Weights of a small mixture-of-experts language model, trained from scratch on English Wikipedia.
Experts: 64 experts in each of 11 layers, 96 squared ReLU neurons an expert, 4 picks a token, a softmax router.
Training: a variant of Muon for the experts, 244M tokens, 5212 steps.
Below are experts of layer 5 (counted from 0) of a mixture-of-experts language model. Rows are named router (the router's row for the expert), up (a neuron's input weights, with its number) and show model dimensions 192-255. Each number is 500 + 40 x the weight over its row's rms, rounded and kept within 0 to 999. Numbers have three digits each.
Before each expert's rows: a language model's description of what the expert responds to. This comes from a sample of Wikipedia text that the model never trained on.

# expert 8
What it handles: Mid-word pieces in Latin taxonomic names, biochemistry and foreign surnames, such as Amphico-el-ias, neoc-ort-ical, Pachyrr-h-izus.
router:494457465495430508547555471564511523490542512535517470558451543467505465507511531528561485480454449540501507473509409518471504528492564482547468483501539495460471499548540441489485496479486493
up0:469457567498492455488516468471552455517526498510512593516495450473445506571539511528540520535501546532498524425507470520487494480556502445584525524574515503558509500471457524432463405510480522
up1:476451479538504553534463525492540550488567535480511578579517456503516568440533536450474532536508471488509442510552482496505531544484482447419496530582460517552507521507519552491507496489540461
up2:505554529499553561554450581488502559447503541521531549483525566504463475489568484493466517530529553452511517470516504551479416460484493506516554492467451471530534437482453495509490483482520507
up3:525461552447510488558473556518488495504481498534445520521554501464540446449456500477446573506405469528444563573493524485522562540518477488496505505594545451456464539558598466535478597505437471
up4:485519500490517385507485574458492491535511512494517556425514488472469536508558505535500551574546505526507565534448493473468454505478454522539525526552450535533492569451477435447472446505512568
up5:533464502543494514573510457545527464468477462516442545507500526521480498444459479450593528517451511568482461494497541538579470546543501459499399456512451482478478500423477480504524475547529487
up6:450516538458481497497482486484441405521419450483502507527541526532482503516460466453518476520446582517479565529470539511485487570508503454452510462536467512488460515528458482477560551451463483
up7:478442455527532546520487436524471537511484489463542519484514549467499460590460554538523428413466550469412518458546548502514572508528495449527531531465413466494515469512485573515459493459465488
up8:488520575516507584552484520537450445498476503578492573461498554501539600478513555518544534528480516491509551498510517486498427436509455493492447543486452525547437508512507507457572457513452520
up9:473497436502445448520550469538516466459484543430508533481464473536512559583550462484505594509532496542451447460511538489512557473477548482540561436541515542487538507505473523583577478487551546
up10:553478554480518523509477469581548477473460443504529530564467514542406569555418452536528514457562497501488543449486527559535555499487509475481418506500445513534503474513486564484453505536483404
up11:457495495496512492470487471518430496498569500543480512517540451494534559511479448557451511566544540532444513582455462487473507602489501474437491482510490454532467492501537475465514478499456488
up12:477492475509591420445487430499463530463464526555540534517476526414530556522424486530472561481503558548418532482544508532589555506535543550493553451447484496513511488494457496521552451501532447
up13:554494539485577537518441482446510491566519437444572475437456402492477474491463518517434556531517453479525474471540450528498544467525498444519540516516495434506458441462432488504493551471502497
up14:528492581609528508551532397487548466426512546510527469447534421519519521533473511462482516555502537514508509568460515462521562509564447513482511500480533630452461429460349487504494477531527532
up15:493554474443519523534443504512509452539533495535520512526473543486506502411558505455508535478463500492467494546438471563529486510500447437557613504568400449484494576549544501498557564557469499
up16:458494548540458512527426470513522492502464486426417588501502543470496497529502508560421463534520454503443489438492492498495535471569485432551501472527480478513475494487514524522482503476508515
up17:476524427590538456476471563418509455496540444457505563489441488491446472463543541414458490485502510490514454487522470540474475456544553486541524452484458536512520528521509513534505508492500455
up18:607494451526494536552461517484443502547495493464511524409563539535532552530528488517475501460473464424477593573511549524476497576429473463383481478546471525518509477484473529516502462449455496
up19:501514580448482521504541609438519547491513486519484469497509520491472460521564426412484567491459488479442560599498496447475517528507488563519559477491550487513430504477510491439527571542476461
up20:421456515555556462501528514474536500460470506544499524441452437519488465474445488527505535470568503537492513504447492519510469504519463514458544531486457580455533427492524511613431518487440515
up21:544457511496533531541502527502496451420517536596508496454527483519458551527546525554525474547486515531479470506536589501468531529467495571486489448481504495454416540490512472492541473510504506
up22:488484512542518488481424554535529449473547517488477478492516490427517459540527444564518576519508500496495461507409578558511461480476448428434503507527500521530585484481488467471504476411487421
up23:520504472408440496521511443522466462551457517500444500515529491573513484486519437474514527507509567490476532487535500494476444493485459452500489488429429536434439490512415548478465489580521479
up24:466417512548538478566495472521547510538485552441488547469521493558509466587563459448528488527540467438475502542423471520502457487598551371493537433510518479496480519533522459431566510489553466
up25:437496493515541432464482539512482560501518463565513447536532468521533533520512515488509459488546454561479596526480532498472469578530473501497518528580423518479513536533578556436530548558502445
up26:484449532485536480468533490480448516515465495455478566454438463561483487483519450532507547450477486509466536573460480533512456489451517492514471449510418488448582487543444486533503560450499483
up27:471524563543463528531456504544489462443507508424416525489533600491585549463550508424482545478500521423479507525465570466560518475456397436543495533502541513552535502399467501482492517454579489
up28:449525510442515485495467537462494489568501571411488502498487455457510458483519540469495533501476459578547518469453477426508567511513536482495429518503391505506528536510466521500489564511490484
up29:512556548489571494554525552473539539511476555502471512432458536551439522547559563492568367489546509432452526518514489565570500572485441442482492486534505485462510401531520527509493482522571558
up30:498550532516480422586472458405498519500523425463515518502509517481452426490478415454489513447541553535466541515491513519495513544508495470499501488519485528497516538510491495428573462538486450
up31:482437579477521491429516496536506467376458561561502475422557487498451520448455527554457515550495527564521512507445536523524494561567520511488533508506477474550527566505456509512511460554543529
up32:498549525483487408482514468519471429533456484489491531474510560445510493528470501469487529521442504538498484534445504471492417516444563483496557454496516446481420563512490514462504493452453529
up33:498435500565498439441501461518527446473521518502523486531550521480484502552514377475505491568490465414462489495431414486544533474486533488428499426473474484492466501522500507455505527494500474
up34:561477437513415536523526539477419471489434527548563488515537454528500562517533514469516451492454496500455479508510545519560489562478520533453436461492503544408442561498513518477503537656509473
up35:487488592495513546581486494545546552486435530510519480497469525429477487524484468548515530488488523495504474523470505510463429500542534483449532443448456475459469472495457538542483452515553464
up36:476456471529507500487550594539511449516513483480508478522540514535540472534539587485452446507464524453486523509458506495445550521464528542448455542464422511560587491532514492429519531488502514
up37:483422507519462527466423522468468501557555516477526437530445516524510542480499428519484426551537479561469538459522499473490524521520496508489461480513455488537480503439454479505427521527465468
up38:466524537483487556553518488526552456553476520573519600506501442544502496525477464532474553510482521547510496510535496470458506532550468463456509525557508538492468538469523491488563500505561463
up39:537485469605469556468482507471432478482537545522562541504431496423560498499480440506493470572498453512415439489459502506535587594489500566505442472517553525524547558488488505467510451536529509
up40:530556469448498459547477540530526554510485502469475573539425538509471567455480529478536484554510495502501507468492507534432505487551498439479493483462512504550466553492494477512435474458445564
up41:469508524461477479495486522532542435507520509564505468482546514511477552454514425446445501489466468533493514493460500565477463472547546482457524418490501548515474433477467543467459499501505447
up42:451504511522485567484487537496437487514448503532542458571535605407498497489524516473463470467481488468478506502491532543525531497424516462455566482440499471511530477460578488459498451525488453
up43:512528531477493523560469549548537481494517448477515573550482425490461505557455533528535516513556465500467501517468494557585568443502438535459501502502443528514588544520491463475525496478514481
up44:517504476476537572556540438490519444428554514458470540510512503576515450435473541570467534510516523478445546463485424490460535519559431522470456494545512527484570482524578544464491521497458507
up45:516529466524511562470508484472471488595517450409485465499543542531490503492550525531444588446462521512565563449495522571492549486497528527558536450499413504537509553479474490497539520537544493
up46:518533514528533591600520542471450477575535543422459534464530463549451576495554465452469456500475500507473541537501480554469469453526511536464543504439405457529491486533456462520576545513488476
up47:484505450464499456470504528427475528533395529494507477479489479557493498519524499562481436514483488497463469462475515568503557542465478490498541470474514518501534411498504530514527428572421579
up48:536529460488514482494465547502478498493507523505441509507514461422598491557446496470361565493509545482528509504487539491513561500511536503498598485548425511487544517514530488502538480515422443
up49:557501539515451487473548491526524460553469460444470497458481485486435600485590422529493530472497550532548533478458524534509502538487524528537454540457448522497516499531470489493575551535558439
up50:535448533552510501506453528470561503554535490520485526466509437536560571518471480463464586537493574508485458466523519582508547455458509450529544437436394526498468520457475539526454559466528511
up51:542493460546482497512488485426488496519519495464503394469570528479490486530502506451434553569523475475485562501501447502519500522451474516535426461469553484492447460536503539516638543524513521
up52:461517563510467549501547457511491425517506451402487545523524418540491438572508572523477566550499488448442544505462515558468537465547507473439523501528521498530506473545415526472491565499452520
up53:587500557524444511531527440489497473411437455512399612497525531468450507538526439455486520489513561466490519509465549530548527561507500499477469416557454467477509497508558482461479414457572460
up54:495575488572486515493414522488542531488425556520480555484531583491541521533453493515409560504497485536457505461543517531597550493586513441448448529571492471540501566533485514473487557539432476
up55:459496554503524527515485511482535495562481575540425519498509542490483490473491530491524543588462530517476462501494522480476549560513458426530489529481464512508448474511537529510491548558592493
up56:551438542513484476547477521547426461553517539560540567443564499475544445515525559520500514478523516533499519466457534515472460469497476406502512470466432468527581498536501490433419444476497506
up57:494519525521474599467373515585502469494513508568517476448467497531473514437522554501535442529457486504492442464524548584450489452488506508529548556542449445530557546477504579514607467552501504
up58:432499507567466499580520528462484477477499539530559499473541393497533494521514486498547483544542536549550542470508497498545505523520526547492472512461411462486460479544522517484477530427493489
up59:544462572536534457525429484491485536439443474435487512504543455505550420505465479430560559491488531529437442472478478549507502431463529506491541484489502564548443439561565459529528498537522519
up60:476430491547462561557493520448514504475498479523527505509505548489492499491588457541523510547515449593445481512502455445531498536462458507573544501507517469495443467509490509461516377489617464
up61:475530474446494537474535563510423419446573478531473536516531472454557517495529420434468444560551477483494471556467479510503542531538459459496489462433474459476498501499449533544533542481519554
up62:428452463506504485495532450474519440516502541492494466468579539469540515515553476521501461455538527509493476553515484479515520488513523485478551551478543522553474464474615503516571432533553504
up63:511502559429473445503478506534499457511447510445504588460505520493456479500506470526484579493468527567506542485519478529610557495578467490531530380428462479526494487538449564471368422484532482
up64:479522471511534515534486464523514505524553494467519548518557531472492543508530517494465494516505510398378566543486467542542568452470466487491559579485519542534507547507421477584494527452483480
up65:531510491491520433499532448522567501411524515437529499494570436540474473577532493558496493514544539451486526444492564512461560561501521467438565446481486470456437553492476450471512484537426449
up66:540466511589517526520478555468494461457469510444462491497519479424558538551468588553424436494467468491423536473487488525495544538474504554556473422464484457504485498546472526446523488552476550
up67:402471515562529435501529530468492460428501551497498542498424458462499526477513457509479483548450601483422516533465487490476436515620559576404495469443497509518514426494512501567602506484462484
up68:429510500493508500479515556560486496562494496489505478465566492449453464533442492461562554530469547462552538489492503443524473507571513483509531557454579496555493489531528527453562533520478523
up69:485490447533600481516441490458549538482489575515581485516487544538495555486485507483505457496486480536553558462481463522433525475509434468525509540546522485539525464480522497361516483559552561
up70:524485519528514541545497427489447500510472472440581571563561579452474483537470537455489507576492549529556490511535451516487515507518542501567529547507491517537518518571459497552402554455435464
up71:507488539523534453554512539540506483527466469413465458442488476422519511443534494464507491502479562516436480484451542470473491492488502521488472482514513490521507461466483558559524471548547481
up72:519413518508466501473447441571476544475504547469487495506487540508465524528427489498423541515473470532514571565458550454494517451451479524476481476492486504561509423483537501523434473501528475
up73:483547529502459537524457487451593467562501526496410497459536553501426462538506481524512583430512483505453493527497515506546470489522493491539467468466468437549434546504487465500497545602441546
up74:464535503465541485504518516417477423496528530504543525526508497479490457453493488516529447446471414537426523537427488476562463558468525555414481499547483462533474493447458512405521513484497507
up75:465441484506475490501473542482464453556482501573464497502448402509566509499490469445482538569482501536418585618494452435490565528462494498516478538491525538499536501496512498483537530484490519
up76:500445458604452488461460426510425455530499547529538539438518455559428524486426449460508516563497485484508485489485574517487574469554474490534580496545387442465533474464536503519505486536459550
up77:528488522496486641541492525496472536439525493469469546537563447518475515542522461534429499557519440491583541470471496457486487472504437470545403467504452499520490563471514534518531435493573470
up78:567460537526511423565507426515521535500517449556564439453551462564586503444539516476544462488510492533501442496542471563508443483543501419509477434472451573503496492526528491491467500489495513
up79:438503524507557473563506524458453496545450499509470517512523593481419543549493539562540424507451563436468530521481510541485556459418492386458495454436470492485484496494521479433501504493480509
up80:571461506504461542580525556450429413509492468524501486433518514505447468622469545468465558493533523436501511583484471478601512496469530482519477514529497489513536442544494522472482415540460431
up81:562519522504595472462464522543500482484517502477478509503509534528516481549433452525465536459446508514457534590493450475533482536519424444443513443535447466526452478466507484544531501541483536
up82:512508509504530576526447586476441502466454491526572578513552568404433538511540514591431478563505572543477520511447525546521519564570495403524481479444483519520566547524503515560561545598491451
up83:461476529541475540490488560509528502379525513489510484453454483475451485513534538539552534507433466454484483495448496501453522476549514435570516468488475480486451560494469498424495448542535538
up84:448509496527508423511471459530522459488424479405520628462476516540500544502509477480431507508547484506504456511480462550553458539545490544472502495493446530445559534463529458563630512537546476
up85:465465501449513477542533446532481543537536511472541511490484499507461549425538464445460555528546467592562479467411497469552494536514521464496459464491475488447532442491450493434469562571473514
up86:516449534478552522529533500477524487467499472428491528519553511538519595535501499538521514408492494560557515504535519509543522498494552493541503453446449520502503510526501599438495570532491484
up87:457542477481571545534519606519408498441436549445479562516448490513481571460495532549524546518493496565411455484527468600461602488494490483506483472501506487521533456530489517492448512502485549
up88:499477471477492528511425507561598475543512482500416465583535443475401485476473470488536523458490487606439487526482456530629501498576473568453534558466485540446422459509525501511443572568518470
up89:473462462515536526542459488458481373492582504487437537522493427500460472488541539467456466526470493500415536535548497489511524554434486543548470435544445452504518600557519564518520507477511490
up90:534473432504520517460521547479512511496556503473429536479499525466534559591489435513529543480510515468482536525485533510536488464544506518489419531431498461539416499432564470510444459478488502
up91:494500496516515506545544494466468389540526459402529490481528452509514568441455613470388537498480501535497434462531573527512474518482552519497563508492526475480545512467502500472590552538487510
up92:568491537562514523446428566394470481550488518505527486491583502449476536514530454537453492558462510492458559483487519571537499558491511531477498548509584561551426390504535548503475508475529461
up93:445526475528505525529472491544580500599470489483566586508472505536539537515561508566476560428592495526469476520479496476468567532536474556471479598469488480493528504575543500458546483462458515
up94:493487537521483567501554519479493527506568523511457564416424498507425576500514508490503498486547442546481540588489549483494544461476530468523433560460507540528495422579505557525561556517474570
up95:542497496588505509520431527468494532481522515552410520441541509569445530437491467553415548417497490477466519492528533426488466502422543454548549422386483505492556497501446499516497470492538545

# expert 45
What it handles: Middle pieces of long Latinate words such as perv-as-ive, Superv-is-ory, Commun-al, soc-io, often after v, and commas ending clauses.
router:483478502447453489449527503561548561517567526554486483540451494448501448448450548509518510460451445548544510467583463480475482554508536563539456509462553471475495547539518460520497538428484511
up0:445499480494490513458460493523589516499517553535559477435522451471427491467562560485575530514494463561521537513514528514524466466519428480398526601536493460570492494517527490527519518504558456
up1:513467539487491505466434563467514506490471526568424571479490539453449493480492487559507494476554598495545495426448481522474515477576532389540518552510428517567554549478436509520507478456468536
up2:528454488465599464521489400557529577531543494401461435475512489532477508529476506522585577543478570525489464542446514555428532499604582433514510392487457572528547485533495503479505484482513427
up3:480469473496470535531467456511455532527467475451575502432574493470497512522527490462534552547549476531480466583449486520527555446482519490439498512472518509500450572405477552519408532521413486
up4:522511532489517479496559506514480533420480510521544464498477458427481458595508480544558549474554485539543536480428599514472471545576541512472524535564489540512535494539476510550580477533487495
up5:512499504465487531481492529505498544528529513555562452547537457440496486500471454460423467450510494494553505476470517481542554457472499504490444465461490486494444507467475571428529550502533513
up6:488533514511471573519453497393513485518449523531459537481538503501501551523514471483569545500541472479511491474480540497530551566485491530491518596495513563530520512422509547576429459464475467
up7:446528522464485519483491556514460539438519499489491511466495566483505512505460477473465459520470549473446457534507484486515447497419501523530529445461486475565558531494472499442502489458400496
up8:481465533532554572448488514467513434563523450477397493483420490478484461475476533510514523538489479540475473472506535503518562540492528441479503518525514521528564418455510427428507469495485481
up9:468570468501514480521497551497541447463514493441544468457597533480530454496572523538514506451507466552498440411571473472513533478511428512517511446475541455523442457553545552532535530523506553
up10:546551511521497516509466572385463532507476534563442501543506509483480462510548517446450584479459518509520564484490571548606550492533447480517535545458540546500550547599523467536546500460440510
up11:481513457516472529505417521553553490494550516495505476537507480440461451537484500501507500526540469532500569452452536450507601503501460564504488468529450484461544497524466567489563356541441569
up12:520466482419502446485465569455574524513505499496540447504547506547438479502494502484501474528493564489494563487406531501473568477466502475475505460472462463552505482522548539520531432473518494
up13:516525540534465525524459532500463486423468515505483504451533486444525486571496400427509578506481445535507521447528492523532473452559535450509541556522472519493561545508499574508549496565491575
up14:472464502474493566515482486490377482484520544498450548425494465491506546492439511409498493505524551496517510504517512494492579527464437491396463502501512504518449534492498526502449442473513513
up15:460468502437481440496509542486490490480518548489535513508393551531477549539589496564581428454547541453516537537557533496487455537501477510484536504532496459489491478435538533446527553544502575
up16:511456502514476475426466459574474530540459518521476536518537531505588542523492396571409492423450477472514503477491488491519482541533461476529564563522522528522489474440466465492557458545482491
up17:465485537513494452484518489456544494513493452424472548485478500471430494483457497544492494417490471505533443497537552492464550481478608435499563470507435506470469473422420483542477424437493508
up18:483477475509511447470476524524485496524504529525529498481479501522523470566457498486504579477475445534482621514505471471482451476439463436520513501514481497505516488490491486600477548447459540
up19:501536549531511519397442596498564449526487520471475531514485448544546572518521496557518476437538460564474517488535540509548558519474468467469536498504488470513514509548412447486474479546463491
up20:531488521486446557455543516469443502479469513391411486540529499499551467546477447491445492541538434408518531613396549486528495519487534458454546445487450528457492521530510476453497509449487485
up21:542480501454532566477520530535539515564494544478498522469491439495509571504501567453502568560475471507505553519495495481520553517555503546500519512502440491480485490494430505417502522541521479
up22:535429490536481558564471417513466549460459548478528540525449488525478518482469564424493559557505540495542496526514518547449544527519490491567473491453545446481563490473506544413577418501487507
up23:495484437490481503471478623480510511491538489553441536476530523447442531518457520540519505551515536474481531502502444497544566501564496554472472482551516514509508546428484509488505449462477506
up24:516472503461471437497535520437497487533540485521514512525542466492470464491520519479527468482509520506503509519540538541524517525578502511411480555515486526506483459458544450566414467551501504
up25:465492574522521494442512423526463431542492408552477557564436513462481525458511502443522437490483499549500493560483487554450538579546512440516463581513480525442510535503539495454562471533529463
up26:487527525494465443555421536582523511481465498449459530495468567511435559503533453548478496459489513422489498462506500416532456486452511450493474607527511589561511537528538563438538462519485501
up27:542460529490505484540504511478517514518430463500566602448447419504532445540529501490431490485515550511554537413499453508455540532470540539522491534446522555505552527510576484509514504540499488
up28:528455478438534523558496434472544471484535523489487518490492515456549533499461522441538543507540443547490540514501476504486515606548504449553508463514469527485579538537544488466477511508518515
up29:525482489480508461559465509483460499501502442458455553400517517478504440527539463456491484470514559566554479507510523537462578524497495474467488540533474522498490461476554498517570460487492445
up30:512455469497512526445478420450436528525481509464528483520530511420563475494490486539558503560487500509531540572492530443568569517529523431504519533490530557505500548428543505514538515441464511
up31:582619498556563566479468549442489515515545511511519527538550562526488567473567501472496446523489507467494479526466515501514512513448536422429516530464496453479508559473526480485481433480512481
up32:512468515505496484484452457450556500533546523469516518514483500556492429479449592475532505535545572481553479517456567602437496456392492622466501508491516489491495481494506484564562518516472499
up33:451499564425482475496479536483468523447438431536495496438569483530531532483514475418486466547574569492464559485475475448509545461487528610474498443516452493523476550390499481542480525522479527
up34:550512479496523474567460477482429583485473598507553505458516529465491483505551451527465470521520496577544490458561535587503511529512513448433454490519478485536580502529517461570494511446456488
up35:517514559529531583411499500496514489535521486450461575465506516441498523537485528520557528496511473497569535506460463474508489486557430544566516554481520517579559493486483501495655530471476541
up36:543513503479579532459524530469503542504498586514501485446538426578495473550491511545527485464487488493472528545546481538546511521471409420419587441530576486474533504569483489510460542525597505
up37:516508515449519501549524531515549493444497507512523549454478489450482472516486431481440506471508488466426480522534564521523528469497495510599443478441448516457503455454428548568445525528506495
up38:565491483498526486587560511560483544527485538495453527444493534502469470527578534488461448561503446463410552528512583443490520485496561438513527539458483474547527477515534516456503441441553468
up39:428544487489450434575468535543518557465485534456543506512496508541497466499481462470497543583454530550484477519445548494545522456544439432479479554511426428545444548473457515469439481507516577
up40:493501520533465534533437520569515463484542484519528526510470487505488516495516517490519532526513533494554591491498540506472526586575480488451551570511453528599423523476458486533493481522545439
up41:462467538525465471492483509472473466509522436471453530561539452459528451535496432420437457511472474561469515524453543477461554454492503504459488510453459497552490529563449467524522500444468482
up42:524544472510488461472533553554498475532522567479487489558565550514486537534543506480576534494490532462488531457508525444438491522558446446389466437496406424483480478447486514444477437564445562
up43:513503514493582581472488531535424517466558462430559519549499478485553539507555541496473472511546529538503558521503508492468458549550453494522509435593552525544475518506512481498510493563550524
up44:433551466560469494548536475530496460473510438483556503437521460488529614457420482489489437422519497424441527518484531496470538566538503457456492471498512490485470475489451498461423479527504566
up45:472496589516512534543462511426531480466513474428419472484468467463435537463491442439531529465514560428552476488465514478474504534462527485484461493540419477571475499521473499518498535516538529
up46:488439460496528442529547458502542453476465433489490498482523522518462495504457512525525475543470571474443542540393540536424565509502539453456524461534486479514471519478566481520524551520514424
up47:510532481529510492495529503475530523483487545514499497494530479464534541516488500490519506498471490447504514491492467501462531539547419508510455392480506535488515550532506520516469506479504474
up48:434530515483485496434482481538551509529469457492461497468585523489598460418528502470472487542501502530546463491503511474556536519548485582546512564522477503488546516465517544465594486526477512
up49:471525432454439479528496425498459459513455520497510487483501604566585480500483425501462460541492455458510464467536572435518536502505433563484543539533497483486505515460525497507468575598529511
up50:546474506532453511499522488453461545547493547490506563530501397515525490513551535544453483481543478491585488491459518485548528503479414464531490537484504497513525562511502516518498549458531530
up51:508464527496495454529524509498487516476550492473474548405420443552471584530503456459459475429507524537443493508467458500496526587451498501497510481489478517544419501463488526588519460575461511
up52:555468462580506574548486517483466522527504471476487514501505471549476479470564549509561530428501495469492474517506546489529476570523471476508522563538436458425461483530472490455550572524522484
up53:469543515444492469566500433524451504478537449491466536571426608469541461521544542460495498557521475522467498459445493536556525484548508504528447453460450563512609437419567515513479492517490490
up54:458432499440495454419485516464522422511502509554547465520513518487563533453535453493464462534543520480503477510504565539529530549530490500424509500530429504498518484471453490474565533571582594
up55:567469554471469483580489495430494500522492509481592549518524479496446486474530530447557515500513549539481474491489469581452536494502469412476444518496554505499518487485490556528509518515487463
up56:485475547477504547483476553547412441486366525552477466516519438574526539535451525517519542572522473494515493481476546522474437510450498466424493503519561574520522426521488444490451532520518533
up57:456560542534511549517483524487515505504490537476599526426430532525511538527477488564517571581563489441508460472516529486505578464453539547512472576476536458481536555438497480431513422525473497
up58:464441449535492504510558528461524511516536443507492547505482503558484529558538525517497526507500523549436499553485563525494556535452551527471569532527428468506492508513494508508486500509498411
up59:498494511544456498491465459485515458518538530502462550450488577535525508494521455467540480505566570496520519580499480492513466439555544514561461484503497493551497503510517462454443429468637428
up60:476525463512470559570467514494557456505555512476595569502501445539543461467497491482519439585502525522477543565530444496453461553464424473445446484537439568588476509499522479430449439454566486
up61:450546490520479501535537467399517383486504459438597515434434496494595493486550544523493514545502528440463534440545471482443472450439490555448528483520449473495589492525504522424507539493507514
up62:581474585430512515498468543489448524593457509492483436444570558450443501493522531512473550534526538485510542521527569470465467580505450526482454534488482439534486519534513512471527539524474461
up63:413563530566494483498520602524462532500490485463501450387472514546530512490433449562521532474524502517539443477461481533471505521468553567500515545544501478556553495439492507521448448489455476
up64:511467458549477490466573552526514562510457505530437465528549514518449558468508512519499561495490556499596467539512538479505495456533440542505443461426524421550577543464532523486468470534556572
up65:516473470524489488562472560460498564553490512522526519498510497467487422454429508525470427426514528497530518480490568511481503551487472552486498440552485450481452472494481481531509514522515460
up66:502467479514519475487534495493460460465453457529557574511548505486544443463520483504437497505452601528500465496552524440540535529503459536520527489494484497476504458443536565555557490481406530
up67:496458528513555485522557398522512493528507566555439489505592530438510534465486557481449481502531453526535554498529486545486558569520526524505537485522535485511518542467519591579516458470471443
up68:459496508471531512549472491509569474472473464512544483442507541466506481531453532495460542461480439504571615475514544509540555542512510542562598534435508510493514540526468508558588521494527484
up69:550473559447469471519491509509467486525563539509463537453497456447483508505506566485434530514522535578481476499598592498557548477497499416486531521525458450469502562499547555570446540498525487
up70:455470567489520476450420491531559484537485537484488523503434562473508524555417482515525512491446520457463560585496511511501445425517480483469549567514544452568467509547529531506624497512489500
up71:466482521469490581501436467502518518591502544498551536529510496478475489588499530462473467554529439432419443520471531458508609473523535518409476469465468474472454558504518518483507548458466498
up72:487469489498493529480524469444425481536470537449531554496447492558527522636529478511450494520472484477518494464411501552557488485517557477519511523548505460500522542447400501479506560513443523
up73:549504527558461510480511522487439460511526504532485602504470540473486520451493526497463504502509631446479527543513483535507506553507506476456512455443514520473489499418463476556494408535481495
up74:410464560446505508548548516550563443485524550492561616458502545492520547488491528519458550469496463547514443464500481546527493492585521558487550440503456448552475503415526597494394431458453536
up75:463540488466531500536482469499436394405494588520573551498517513448493478471589527469516492464498499447594570496499514497490461554508550478490597442523537467470518523500461541513493554436563525
up76:561475510535496514507509459449539460484564476438461539531541484572478592477534481490441583519471501577508577577475493636522503442508503483424478462573449447511533481499569532568556518559508486
up77:543538599458453556524448487531508495436483458489528504455547524530507506478487452461526482456439500558476493527506474490587509458588437498515487539471443508497552508532485505416540492483507475
up78:450499481449509523484437600495533460424506457485447537457445529447455507430466465507481532513494540480515542499460547486469502497519446510492519531494461496503491501430514492565567492486508531
up79:494505444524567597447515438553491470494604498425576493451511498500549463542530445452490551477498475521408542543459485481543556540525523540440482465495468482544478555445426487499529493515534443
up80:453522541495496510473480476512513504521406550515418490491545560573447481501581482521497527556489515484523491543481526559481473474518563561408451507493475470421546548451581504436510508510512533
up81:482484470497460515534476557556497482543462515486544586472495490465516498520511506543468490495467506513577551499535489449528497497447498511523484525468508548591443480502494540453537544551493422
up82:509571557515424425559463576448535480393531483519505531449552529487464494512482469498450507530565436531514482641498549546558527495622481524523490495465540559539564550501579507397566468542483428
up83:495503532534471535511479538472414432451484440452496602508562483483521486515467500454445499563546563550500545537411535478516502474474498514564548575446529441483519496476505476450566527534513437
up84:519557439599523549523436524445486551497504499519528523503463506464588638500637560512489443512565470435508513484523460506465510557444515465513540529465483494438541494532505548505447471513449384
up85:414442499454536477455484409433512479493494533373466592521458472499461500489463489550504531466449537521546559522496479555497553526567570448445498523526485479544448479466507517432413514433524485
up86:445509543482517521506522539470415524478538469446475524517441494477471475445540538564518552513567536501539519466474485514508546496454477404521547518466400485513455497549463566534558558532506489
up87:433471503496509497554471464487413521540511529558461516592517426474488526461480487444454549521557471515442504487524513495457485564541527499433515517484473501492517541482497499456494584586486463
up88:546478482547536476512480581520507456496468510501500496449551534512516539542486531489512453539494488441435553507452561492507569473479517434469450429513518441489501499543434529536515471476514502
up89:432473520524475518471459462390438474451551568463520543469512434507478516560499465527447443475447506582445538518486493521550464486564439500500492493491470494474458442592528532496539418493528578
up90:552458445534452499509520528544520495476415514498443475526478500586487475475480517482469445567485507497533505488496466497486497523438445467486451514557510493460462586553503567441476502453496451
up91:514539420500463494456517563522475345537512503473512496420434405555500542501521530522436512490554476513457540567506527489572489492592539541468496438522463533486422541507586522461540499523484504
up92:609510493480555522520452556462502468490460531465514535496491412485494476439460469523528562439493490475535483462518518521473454501489488531534510511467432467423525520489477521487483530524513508
up93:617523544449495484526466485534573488497458568490510433464482529498508509478544524480555580494514540533452527428492596519566592494571516526531592427519532524538590491478593549436571509509569448
up94:489472514486521545513445519508517482534518555461471610552484461519494544547477499471548514490488439484444511503490575476524457547519503568460509537465526569527537541530535546548462539473461518
up95:493542487496448516424473476488466467464499597467445589483519426485476499511486528549589475439460503451545508413539455499486515467486514512428462564519492479520495510536487543453487494402479541